config.toml
init_std_router = 0.0102
rope_base = 10000.0
lr = 0.00326
weight_decay = 0.062
doc_mask = false
Below are experts of layer 2 (counted from 0) of a mixture-of-experts language model. Rows are named router (the router's row for the expert), gate (a neuron's input weights, with its number), up (a neuron's input weights, with its number) and show model dimensions 0-127. Each number is 128 + 24 x the weight over its row's rms, rounded and kept within 0 to 255.
After each expert's rows: "comes after" lists some tokens at least twice as common just before its tokens as in all text; "mostly gets" lists some tokens that are sent to it at least half of the time. This comes from a sample of Wikipedia text that the model never trained on. Tokens count by the router's weight.

# expert 22
router [134 133 116 104 103 152 162 149 169 108 129 109 152 149 152  97 150 147  94 138 122 156 148 153  84 148 115 147  89 146  98 104 155 152 146 144 142 164 100 114 151 156 110 155 165 127 137 156 152 153 162 106 157 139 146 132 146 150 130  99  99 103 155 158 154  87 145  95 167 146  94 161  96 137  98 115 122 159 106 150 102 159 100 100 155 146 164 157 104 112 138 139  93  98 102 137 154 159 100 134 154 114 100 148 150 138 106 121 165 140 148 150 107 106 158 104 140 142  94 144 110 154 116  96 130 142 114 112]
gate1 [121 146 109 123 142 131 100 127 149  91 136  94 132 159  92 118 106 155 141  97 161 118  99 133 138  82 145 141 142 140  99  76 126  94  73 153  83 123 148 124 162 173 156 122 140  66 109  74 153 121 120 116 105 167 112 145  90 143  57 134 101  85 109 120 141 111 141 118 138 103 119 135 136 167 140 141 126 145 109 150 110 132 135 133 125 139 118 117 136 113 149 137 120 138  89 164 130 133 155 125 114 175 109 119 127 118 117 138 148 131 136  63 126 111 119 139 146 145 108 154 143 104 140 128 102 117  88 150]
up1 [101 141 133 121 133 102 133 114  85 122 149 118 146  91 128 106 135  96 120 139 166 108 115 108 102 104  82  92 117 167 136 147 133 120 111 123 138 116 112  99  98 132 147 144 143 144 113 105  88  97 115 117 147 122 153 106  93 101 114 162  94  84 106 155 136 162 145 109 121 129 188 133  93 108 149 143 138 110 150 135 142 144 133  92 113 116 162 141 115 145 117 129  96 101 131 146 143 134 144 114 159 155  94 190  64 105 130  78 202 129 157 108 132 114 102 121  93 125 122 150 134 139 131 144 133 147 148 113]
comes after: " and", " the", " a", ",", " to", " tr"
mostly gets: " High", " high", " wh", " water", " head", " train"

# expert 41
router [134 134 115 104 103 151 160 149 169 108 129 109 152 148 152  97 151 148  94 137 122 156 148 153  83 148 114 148  90 146  98 104 155 152 145 145 142 165 100 114 151 155 109 154 165 128 137 156 152 154 162 106 157 138 147 131 147 150 130  99  99 103 155 158 154  87 146  95 167 145  93 161  96 137  99 115 122 158 106 149 102 160 101 100 155 146 164 158 105 110 138 140  93  98 102 138 154 158 101 134 153 115 100 149 150 138 106 120 164 140 148 149 108 106 157 104 140 142  94 144 109 154 115  96 130 142 114 112]
gate1 [144 130 132 149 119 108 115 141 111 193 171 163 157 139 103 122 136 104 141  93 149  98 159 130 146  89 140 144 122 127 129 115 113 137 187 116 128 103 148 153 119 163 154 144  98 126 138 155 134 132 132 152 132 111  98 103 138  75  69 146 133 153 116 142 101 142  74 104  91 124 165  95 115 119 108 128 100 141 136  87 154 131 136 124 118 156  95 129 157 127  95 119 159 131  89 125 137 103  85 108 111 179 156 150 133 121 151 126 135 144 123 133 133 165 124 103  84 144 122 129 156  81 119 153 139 119 142  92]
up1 [ 86 126 198 148 142 123  99 109 129 106 121 122 178  99 117 147  91 165  88 152 108 142 152 162 107 172 130 118 155  97 139 105 115 129 139 139 105 103 110 124 146 119 132 135 124 173 165 125 143 142 123 117 121 128  89 104 156 131 134 124  86 131 166 149 133 159 115 121 158 194 131 133 110 147 149 130 138 147 102 102 135 112 126 117 149 146  75 151 135 137 148  92 159 126 133 123 104 110 140 135 118  52 120 152 138  78 108 111 108 147 110 158 127 115 153 138 159 132 109 105 127 108 137 159 156 109 145 108]
comes after: " the", " ", "W", "b", " re", " in"
mostly gets: " left", "serve", " West"

# expert 34
router [133 134 115 104 103 152 161 148 169 107 129 109 151 149 152  96 151 147  94 138 123 157 148 153  84 149 114 148  90 146  98 104 155 152 146 145 142 165 100 113 151 156 110 155 164 127 136 156 152 153 161 106 157 140 146 132 148 150 130  99  98 104 156 157 154  86 146  96 167 145  93 160  96 138  99 115 123 158 107 149 101 160 100 100 155 145 164 157 104 111 138 140  93  98 102 137 155 159 101 135 153 114 100 149 151 139 106 121 165 140 148 149 107 106 158 104 139 141  95 143 110 153 116  96 130 142 115 112]
gate1 [110  72 139 136 118 163 128 103 135 172 134 134  94 117 143 119 147 136 134 107 116 149 173 116 149 139 148 125 101  67 137 115 117 128  94  80 168  99 124 125 160  76 150 126 143 121 117 147 127 131 105 184 141 110  98 142 137 133  88 142 127 152 111 138 146  91  54 119 146  98 152 126 130 140 143 143 118 122 144  94 163 129 120 141 111 138 130 147 169 109  95  92 117 131  87 104 125 128 140 121 132 141 126 110 137 103 155 138  95 146  62  90 110 107 133 148  91 128 145 126 163 148 137 142  94 106 134 135]
up1 [132 124 132 127 134 149 100 137 145 129 147 136 136  87 140 133 108 113 122 116 105 108 146 154 126  90 144 157 148 133 113 150 115 115 156  82 137 188 135 132 150 128 109 101 139 122 102 127 146  98 109 148 113 137 123 105 151 135  91 139  73 202 116 149 139  95 137 102 144  89 159  98 133 118  94 118 119 141 110 127 142 135 119 157 120  98 103 209 155  97 146 132 152 124  87  96 153 120 113 162 160 116 127 134  97 145 128  97 128 123 114  92  78 133 138 103 165  92 151 115  99 108 121 142 156 152 130  98]
comes after: " |", " is", "ot", ")", ";", ":"
mostly gets: " Har", " Mor", " Val", " change"

# expert 19
router [134 133 114 104 103 151 161 148 168 108 129 109 152 149 152  97 150 147  94 138 122 157 148 153  83 148 113 148  89 147  98 103 155 152 146 144 142 164 100 114 151 157 110 155 165 127 137 156 152 153 161 106 157 139 147 132 148 150 131 100  99 104 156 158 154  87 145  95 167 144  93 160  95 138  98 115 122 158 106 150 101 160 101 100 155 145 164 158 105 111 138 140  93  99 103 138 154 158 101 135 153 115 100 148 151 138 106 120 164 141 147 149 108 107 157 104 140 142  94 144 109 154 115  96 130 142 115 113]
gate1 [121 140 114 134 151  99 103  56 109 117 109 135 132 138 136 118 146 113 176 118  83 127 115 110 129 115 107  83 174 162 151 130 128 126 122  70 111 122 123 134 125 116 154 120 121 125 109 145 175 109 102 109 135 136 131 145 114 138  77 133 153 108 108 107  94 115 111 118 109  88 129 146 191 135 138 137 117 105 121  95 127 145 136 158 109  94 111 136 162 117 168 143 122 141 186 126 115 103 133 131  96 119 145 172 116 106 115 106 167  94 131  90 107 136  97 144  99 123 162 100 133  76 113 133 150 120 166 137]
up1 [138 140 147 119 124 128  89 128 101  97 120 157 128 107 102 165 138 121 131 149 117 142 126 118  82 113 115 179  82 159 140 118 107 152 156 108 126 134  48 100 103 112 108 153 116 172 109  98 136 161 113 129 145 115 145 106 112 158 142 131 148  83 145 115 106 116 132 163 139 144 124 146  84 116 120 130 114 152 110 133 164 110 114 129 139  90  94 155 138 146 101 111 117 115  76 134 108 114  92 194 119 164 119 114 137  94  82 116 110  87 125 180 132 105 113 127 127 109 138 117 107 145 142 122 163 135 109 134]
comes after: "-", "q", ",", ":", ".", "S"
mostly gets: " mi", " B", " Ben", " John", " Jack", "gan"

# expert 12
router [127 148 138 113 157 105  68 100  92  96 135 145 128 157 107 153 143 121 156 153 122 122 137 178 149 119 135 117 101 118 110 163 154 140 136 169 147 117 125  98 147 127 179  86 103 107 154 106  99  78 150 123 137 155 153 131 146 155 143 134 140 128 118 126 135 109 153 132  81 126 143 111 177 155 103 118 136 137 100 109 136 125  92 109 125 129 114 105 118 136 170 179 143 178 104  99 142 104 131 106 139  90  94 155 174 176 107 113 121 123 142 116 159 119 115 121 123 128 109 130 128 157 128 119  95 114 170  88]
gate1 [106 125 124 139 141  58  91 154 124 134 128 125 139 163 122 115 100  98 163 124 152 131 135 126 134 141 126 132  95 112 182  88 109 102 138 133 136 111 150 150 122 139 115 137 156 124 107 130 136 129 114 148 132 121  64 128  99  96 126 116 142 125 151 104  89 104  99 171 133 131 129 158 146 134 187 138 118 127 107 105 144  97 145 142  83 115 102 136 137 135 150 113 161 106 115 142  83 138  88 134 128 151 149 110 114  86 135 119 144  92 175 149 110 132  98 155  86 149 155 128 148 114 141 181 150  76  99 149]
up1 [139 139 122 112 111 118 133 124  94 114 154 127  77 124 186 145 153  92  92 118 117 124 123 107 103 153  85 141 163 137 144 143 130 103  93 112 100 120  93  83 133 112  94 158 122  95 119 135 149 128  89 129 142 154 135 100 148 161 115 123 122 113 150 135 123 173 104 116 127 170  99 163  88 172 134 167 107  79 131 186  90 133 137 122 132 101  97 119 140 133 135 156 153 105 141 136 142 160  83 126 128 125 105 140 177 122 131 122 118 136 132 148 139 171 129 147  83 139 161 137  97 117 119 145 103 101 120 113]
comes after: "'", "hi", " one", "y", " It", "vi"
mostly gets: " of", " His", " very", " long", " much", " Her"

# expert 31
router [133 133 115 104 103 152 161 149 169 108 129 109 152 149 152  97 150 148  95 138 122 156 148 153  84 148 114 147  89 146  97 103 155 152 146 144 142 164  99 113 151 157 109 155 165 128 137 156 152 153 162 107 157 139 146 132 148 150 131 100  98 103 155 157 154  87 145  95 167 145  94 161  96 137  98 114 122 158 106 150 101 159 101 100 155 146 164 158 104 111 138 140  93  98 102 137 155 159 100 135 153 114 100 149 151 139 106 121 164 140 148 150 108 106 157 104 140 141  94 144 109 154 116  95 130 142 114 112]
gate1 [153  96 109 130 135 116 113 131 169 118 119 124 152 130 101 142 158 171 161 137 125 142 114 104 134 126 136 149 129 133 123 165 140 157 149 109 159  90 119 124 130 144 170 111  85 125  63 126  93 156 115  71 133 163 146 152 183  99 125 150 151 160  85 121 113 161 110 115 108  81 155 111 144 117 150  94 142 119 109 119 116 136 153 143 112  89 120 148 164 130 118 128 130 199 100 165 149 126 135 129 136 146 114  84 106 183 144 142 138 103 135 135 125 166 156 119 127 118 131 132 141 137 137 141 105 166 144 118]
up1 [104 132 146 132 127 112 181 138 140 103 144 184 149 130 119 127 138 105 143 136 151 156 152 123 128 133 125 120 154 143 143 157 120 153 176  77 133 140 142 113 134 125 115 164 152 110 131 145  98 153  93 122 120  90  94  90 125  83 151 182 126 129 156 115 130 129  76 128 118 105 157 129 119 124 140 136 122 185 146 161  73 109 150 136 108 105 146 152 134 117  83 138  70 116 144 154 113 101 132 109 125 133 122  83 137 119 115 174  99 134 141 122 152 109 134 125 124  88 109 143 136 123 171 150 149 100  92  95]
comes after: " 19", "\n", " 18", " (19", "20", "|"
mostly gets: "11", "12", "10", " 27", "07", " 22"

# expert 36
router [134 133 115 104 103 151 161 149 168 107 130 109 152 148 152  97 151 147  94 138 122 156 148 153  83 148 114 148  89 146  98 104 155 152 146 145 142 165  99 114 151 156 110 154 165 128 137 155 152 153 161 106 157 139 146 132 147 150 130  98  98 104 156 158 154  87 146  95 167 145  94 160  95 137  98 115 122 158 107 150 101 160 101 101 155 146 164 158 104 112 138 140  93  98 102 137 154 158 100 135 154 115 100 148 151 138 106 121 164 140 148 149 107 106 157 104 140 141  94 144 110 154 116  96 131 142 114 112]
gate1 [135  95  98 146 135  94  93 110 139 119 108 110 149  82 122 166 123 120 115 169 128 117 103 173 148 134 105 177 140 160 102 143 167 127 114 134 154 152  88  91 146 137 127 122 147 113  99 127 143 135  77 119 121 133 115 115 129 109 152 110 131 141 110 138 157 153  78 173 111 126 141 165 102  90 132 120 175 109 177 149 106 101 145 164 117 121  80 121 144 106 155 133 104 166 109 106 122 122 114 123 108 101 134 140 116 141 176 110 113 115 150 138 163 125 158 145 134 162 172 140 112 100 105 115 118  88 142 148]
up1 [107 115  64 169 128  98 125 124  70 137 136 151 130  77 148 116 139 129 139 129 144 111 176 120  95  90 115 141 173 136 133 151  95 126 127 133 135  99 157 107 139 127 172 122 150  95 139 110 137 182 109 136 102 125 140 150 122 101 128 146 102 104 103 142 144 147  68 161  98 155 129 131 125  98 136 111 112 124 137 109 105 149 102 128 139 141  87 127 143 150  88 141 117 107 105  82 126 136 116 121  63 126 139 139 137 141 109 143 101 145 116  82 130 137  98 133 101 130 106  92  80  96 119 143 136 117 118 160]
comes after: "b", " ", " f", " D", "n", "-"
mostly gets: " Cha", "J", "cho", "With", " Pla"

# expert 5
router [139 140 133 152 132 146 129 146  95 138 145 118 117 101 135 145 137 151 184 131 115 119 136  98 172 137 115 129 167 141 176 128  84 118 144 121 103 102 154 114  81 113 117 137  94 119 119 126 121 129  82 124 101 111 114 144 122  98 136 136 128 131 105  99  90 189 109 155 102 147 149 110 132 148 183 106 103 105 136 136 138 107 155 159 109 100  87 107 145 135  95 115 164 148 143 156 112 108 136 136 113 104 187 111  91 122 130 165  84 151 105 146 120 123 111 122 147 134 185 146 109  95 121 166  92 154 132 126]
gate1 [112 142 168 106 128  87 138 148 118 126 140 128 126 144 131 107 118 101 157 108 142 124 133 157 149 133  85 178 109 150 141  84 105 101 146 118 127  83  85 154 145 144 133 109 109 119 152 131 126 155 100 110 144  96  76 120 156 172 160 136 170 121 149 143 142 171 102 133  65 129 117 102 142 134 134 131  97 109 126 149 151 142 141 102 104 105  89 120  96 145  99 108 116 176 104 145 147 110 108 140  71 109 156 114 142 135 168 123 138 114 137  69 112 134  90 123 139 113 147 108 120 136 107 142 143 167 129 140]
up1 [144  55 137 121 107 129  88 133 115 174 130 128 113 147 154 131 128  99 123 143  99  98 124 131 131 127 141 109 132 127 136 147 159 114 132 188 115 139 138 124 164 120 125  97 150 139 133  98 166 128 131 115 110 165 118 145 107 109 115 113 141 147 125 149 100 110  99  95 185 132 135 138 116 126 153 122 147 156 129 130 148 105 133 110 126 129 116 135 142  69 133 190 127  82 151 113 142 125 144 104 153 184  51 108 170 124 126 167 112 141 122 122 125 136 129 135 116 134 101 116 144 153 174 120 134  72 106 149]
comes after: "\n", "==", ")", " =", "===", " =="
mostly gets: "==", " \"", "===", " is", " who", " are"

# expert 14
router [133 133 115 104 103 151 161 148 169 107 129 109 151 148 152  97 150 147  94 138 122 156 148 153  83 149 113 148  89 146  98 104 154 152 146 145 142 165 100 114 152 157 110 154 165 128 137 156 152 153 161 106 157 139 146 132 148 150 131  99  99 104 156 158 154  87 146  96 167 145  94 161  95 138  98 115 122 159 107 150 101 160 101 100 155 145 164 158 105 110 139 140  93  98 102 137 154 158 101 135 153 115 100 148 150 138 106 121 164 140 147 150 108 106 157 104 140 141  94 144 109 154 116  96 130 142 114 112]
gate0 [141 104  80  95 135 121 130  94 130  88 160 117 114 117 115 149 121 130 154 140 120  93  91 150 119 159  99  90 193 127 111 138 132 141  82  80  91 121 180 151 127 120 164 110 149 116 136  86 134 145 134 141 126 157 134 130 119 125 126 151 136 123 143 110 104 148 126 132 129 130  99 160 144 155 180 149 134 147 102 128 147 109 143 159 110 120 123  94 166 126 128 154 142 153 147  89 145 138 127 134 126  85 143 114 100 180  96 140 148 149 101 120  85 119 156 122  85 158 161 138  87 137 126 101 108 134 167 137]
up0 [117  94 106 139 107 157 128 175 129 137 113 140 148 193 105 159 131 115 123 120 143  94 162 131 138 103 118 129 133 146  98 122 137 148 149 168 152 139 139 150 121 143 157 129  86 110 176 138 148 128 114  95 109 142 119 134 132 108 122 173 123 180 127 204 120 132 144 133 111 138 128 145 125 119 115 150 141 117 167 107 101 122 147  94 141 123 174  92  71 101 129 149 130 124 174 162 145 144 116 135 114 116 114 167 113 142 140 124 115 116  96  68 169 137 145 152 134  86 132 143 121 114 125 133 170 101 108 110]
comes after: " ", "w", "ch", " K", "ri", "t"
mostly gets: " comp", " Sch", "ß", " Bra", "ting", " Gold"

# expert 27
router [134 133 115 104 103 152 161 149 168 107 129 110 152 149 152  97 150 147  94 137 122 157 147 153  83 148 114 148  89 146  98 104 155 152 146 145 143 165 100 114 151 156 110 155 165 127 136 155 153 154 161 106 157 138 146 132 147 150 130  99  99 104 156 158 154  87 146  95 167 145  94 160  95 137  99 115 122 158 107 149 101 160 101 101 155 145 164 158 105 111 138 140  93  99 102 137 155 159 100 135 154 114 101 148 151 138 106 120 165 140 147 149 108 106 158 104 139 142  95 144 110 154 115  96 130 142 114 112]
gate0 [114  96 138 149 134 136 104  89 110 145 141 135 100 131  79 150 123 127 169 127 123 104  94 124 139  95 138 136 167 116 152 135  96 104 111 118 124 131 164 140 109 102 120 113 123 131 129  94 105 123  72 141  99 118 132 131 121 108 144 155 130 138 102 101  72 148 125 163 104  91 145 141 150 125 167 185 139  95 152 102 127 110 140 153  61 111 115 131 163 133 129 110 150 162 145 113 114 132 140 118  77 143 155  97 119 124 163 131 128  83 135 109 148 175  98 157  75 107 124 120 152 118 128 167 156 117 131 141]
up0 [164 118 107 176 130  98 135 117 118 128 142 152 149  85 124 135  89 120 139 130 109 136 118 180 143 115 156 183 134 146 145 166 167 134 101 131 183 118 147  81 117 110 158 113  67 146 129  86 120 122  77  82 160 138 156 121 122 131 164 122 134 105  90 112  92 115  97 137 152  80 128 113 122 150 162 112 140 102 130 115  96 140 111 114 114 106 158 137 140 123 131 125 103  85 108 153 124 120 125 126 132 119  95 143 102 124  96 135 148 100 127 160 145 129 153 166 132 133 131 141 127 111 102 115 163 149 169 132]
comes after: ",", "|", " in", "-", " |", " January"
mostly gets: " 2010", " 2015", " 2020", " 2011", " 2025", " 2013"

# expert 24
router [133 134 114 104 104 151 161 149 168 107 130 109 151 149 152  97 151 147  94 138 123 157 147 153  84 148 113 148  90 147  98 104 155 152 146 144 142 165 100 114 151 156 109 154 165 128 137 156 153 154 161 106 157 139 146 133 148 150 130  99  99 103 156 158 154  87 146  95 167 145  94 161  96 137  98 115 123 159 107 150 101 160 101 100 155 145 164 157 105 111 139 139  92  98 102 137 154 158 100 135 154 114 101 148 150 139 107 120 164 140 147 150 108 106 158 104 140 142  95 144 110 154 116  96 131 141 114 112]
gate1 [117 132 145 140  98 115 147  82 114 148 113 172  93 146 129 188 101 124 143 133 125 110 106  86 146 106 119 122 115 163 134 167 125 143 112 123 130 116 176 134 118 141 127 149 129 121 141 109  91  96 103 140  93  92 112 139 111 116  85 137 112 160 121 106 121 142 114 179 112 130 164 129 158 129 206 145 115  91 111 122  98 118 167 161  90 127 111  89 154 121 134 118 135 140 127 124  98 139 135 104 106 141 168 118 101 120 166 136 124 111 113 116 169 164  97 155  81 102 122 118 143 103 120 139 156  92 118 138]
up1 [170 153 112 117 152 141 108  87  69 112 121  95 124 131 129  91 123 158 142 159 158 121 143  86  89 126 104 149 130 109 139  98 108 148 108 129 127 168 117 133 160 159 147 134 135 112 113 123 133 136 133  78 173 117 126 143 155 135 159 142 115 132 161 136 116 172 119 173 129 148 108 109 139 119 109 150 138 101 119 157 122 113  74 137 120 129 104 144 122  84 138 113 144 115 157 110 125 178 119  92 135 153  98 144 134 182 142 140  91 144 155 160 154 151  96 136 166 175  97 110 122 109 131 145 124  87 132 106]
comes after: " |", "ed", " and", "ing", " based", "c"
mostly gets: " German", " French", " English", "ade", " Pro", " Ni"

# expert 16
router [134 133 115 104 103 151 161 149 169 108 129 109 152 149 152  97 151 147  94 137 122 155 147 153  84 148 114 148  90 146  98 104 154 152 146 144 142 164 100 114 151 156 109 154 165 128 137 156 152 153 161 106 157 140 146 132 147 151 131  99  98 103 156 158 154  87 146  96 167 145  94 160  95 137  98 114 122 159 107 149 101 160 100 100 156 145 165 158 104 111 138 140  93  99 102 138 154 158 100 135 153 114 100 148 150 138 106 120 165 140 147 150 108 106 158 103 139 142  94 144 110 154 116  95 130 143 114 112]
gate1 [ 87 123 132 117 142 137 135  90 128 179 129 165  95 155  97 163 141 164 158 148 128 111 115 121 147  95 122 159 127  98 110 121 138 124 136 130  85 165 166 147 113 122 179 133 109  96 136 164 135 133 109 142 122 123 139 132 134 157  94 132 100 147 119 104 147 123  92 122 149 117 151 128  97 109 131 132 134 167 108 166 137 132 145 192 119 120 140  87 170 144 177 151 165 136 153 109 108 132  93 101 157 148 101 112 171 113 118 145 101 115 143 106 144 159 129 124  85 114 133 102 146 108 123 155 162 165 164 124]
up1 [115 163 102 119 122 104  59 137 137  94 109 139 144  74 163 129 106 120 113 183 174 106 141 139 131 109  90 114 153 140 140  74 158 129 124 146 140 140 118 105 124 127 183  85 102 143  84 120 124 174 109 139 157 130 132 129 120 152  77 111 121 174 164 142 117 120 172 166 134 121 105  93  84 112 123 123 143 143 126 158 102 148 108 144 118 102 124 123 101 131 121 112 145 135 132 124 146 119 134 162 103 120 134 128 122 153 140 147 148 120 114 114 127 141 115 138 176 105 113 130 122 160 149 111 188 104 118 144]
comes after: " of", ",", " at", " to", "ed", " in"
mostly gets: "row", " building", " version", " information", " development", "struction"

# expert 9
router [134 134 115 104 103 152 161 148 168 107 129 109 152 148 152  97 151 147  94 137 122 157 148 153  84 149 113 147  90 147  98 104 154 152 146 145 142 165 100 114 152 156 110 154 164 127 137 155 152 153 162 106 157 139 146 132 148 150 130  99  99 103 156 158 154  87 146  95 167 145  94 160  96 137  99 115 122 158 106 150 101 160 101 100 155 146 164 158 104 111 138 140  93  99 102 138 154 159 100 134 153 114 100 148 150 139 106 120 164 140 148 149 107 106 158 104 139 142  94 144 109 154 116  95 130 142 114 112]
gate1 [127 114 149 145 124  91  74 135 133 106  98 106 154 130 144 132 132 133 147 107 151 123 108  83  99 166 135  94 156 126 105 177 154 162  94 133 118 128 139 121 113 142 110 109 147  65 132  92 128  95 135 122 129 137 100 106 155  99 130 146  73 138 122 114 118 117 177 107 139  91 173 123 120  71 145 179 161 112 100 112 124 116 113 154 120 171 143 165 151 115 111  81 132 130 149 109 144 120 132 121 109 114 104 110 124 113 100 127  84 132 106 130 126 107 129 179 116 103 150 146 122 126 112 133 144  85 105 144]
up1 [150  89 125 155 117 116 110 177  82 105 117  97 123 143 161 110 113 132 115  94 129 123 126 138  94 153 110 121 109 100 142  91 132 147 126 136 119 160 153 105 108 183 102 112 155  90  98 138  88  83 174 115 115 142 100 157 163 130  85 113 163 107 130 150 136 157 133 128 129 180 140 163 124 122 148 152 134 136 105 105 147 129 151 107 111 148 107 170 139 171 144 136 136 124 142 131 127 118 112 178 145 114 122  89 156 151  66 111 146 127 128 146 120 136 155 184 143 159 133 113 100 120 131 153 118 109 132 136]
comes after: " (", " ", " the", " 19", " no", " me"
mostly gets: " Union", "20", "leg", " part", " national", " political"

# expert 28
router [134 133 114 104 103 151 161 149 168 107 130 109 152 148 152  97 151 148  94 138 122 156 147 153  83 149 114 148  90 146  98 104 155 152 146 145 142 165 100 114 151 156 109 154 165 127 136 155 153 153 161 106 157 139 145 132 148 150 131  99  99 103 156 158 154  87 145  96 167 144  94 160  96 137  98 115 123 158 107 150 101 160 101 100 155 145 165 158 105 112 138 140  93  99 101 137 154 158 101 135 153 114 101 148 151 138 106 120 164 140 148 150 108 107 157 104 140 141  94 144 110 154 115  96 130 142 115 113]
gate0 [ 90 115 142 118 116 139 146 104 119  98 137 124 126 101 125 125 131  94 169 137 118 101  99 114 128 140 138 146 140 114 159 155  99 140 143 136 132  81 148 128 110 120 130 145  96  98 111 158 105 131  98 171  76 149  86 127 110  81 144 129 128 155  75 106 144 131 181 132 107 143 141 119 119 109 135  95 107 101 137 134 159  82 125 149  90 132 114 120 170 103  78 148 140 136 117 112 111 103 152 136 145 136 147  74 112  78 161 144 103 101  89 135  94 134  95 134 120 115 142 109 114 105 133  80 115 115  99 160]
up0 [138 150 118 109 139 100 133 125 110 135 141 150 181 110 118 118 103 114 114  79 146 142 115 129 149 129 161 162 142 141 155 131 163 166 111 117 103 115 119 166 120 132 133 164 118 127 174 132 101  59 135  83 128 145 151 128 108 116 116 139 142 112 120 129 118  91  80  91 102 148 121 126 123 135 164  80 158 133 162  72 141 121 144 116 100 150 187 105 153 122  97 109 155 125 105 145 154 117 136 106 133 102 112 142 164 103 169 136  95 128 125  99 118 171 143 150 131 144 112 153 142 106 135 130  99 145 175 142]
comes after: " |", " ", "|", " St", "H", "S"
mostly gets: " ca", " Com", "vol", " cl", " la", " No"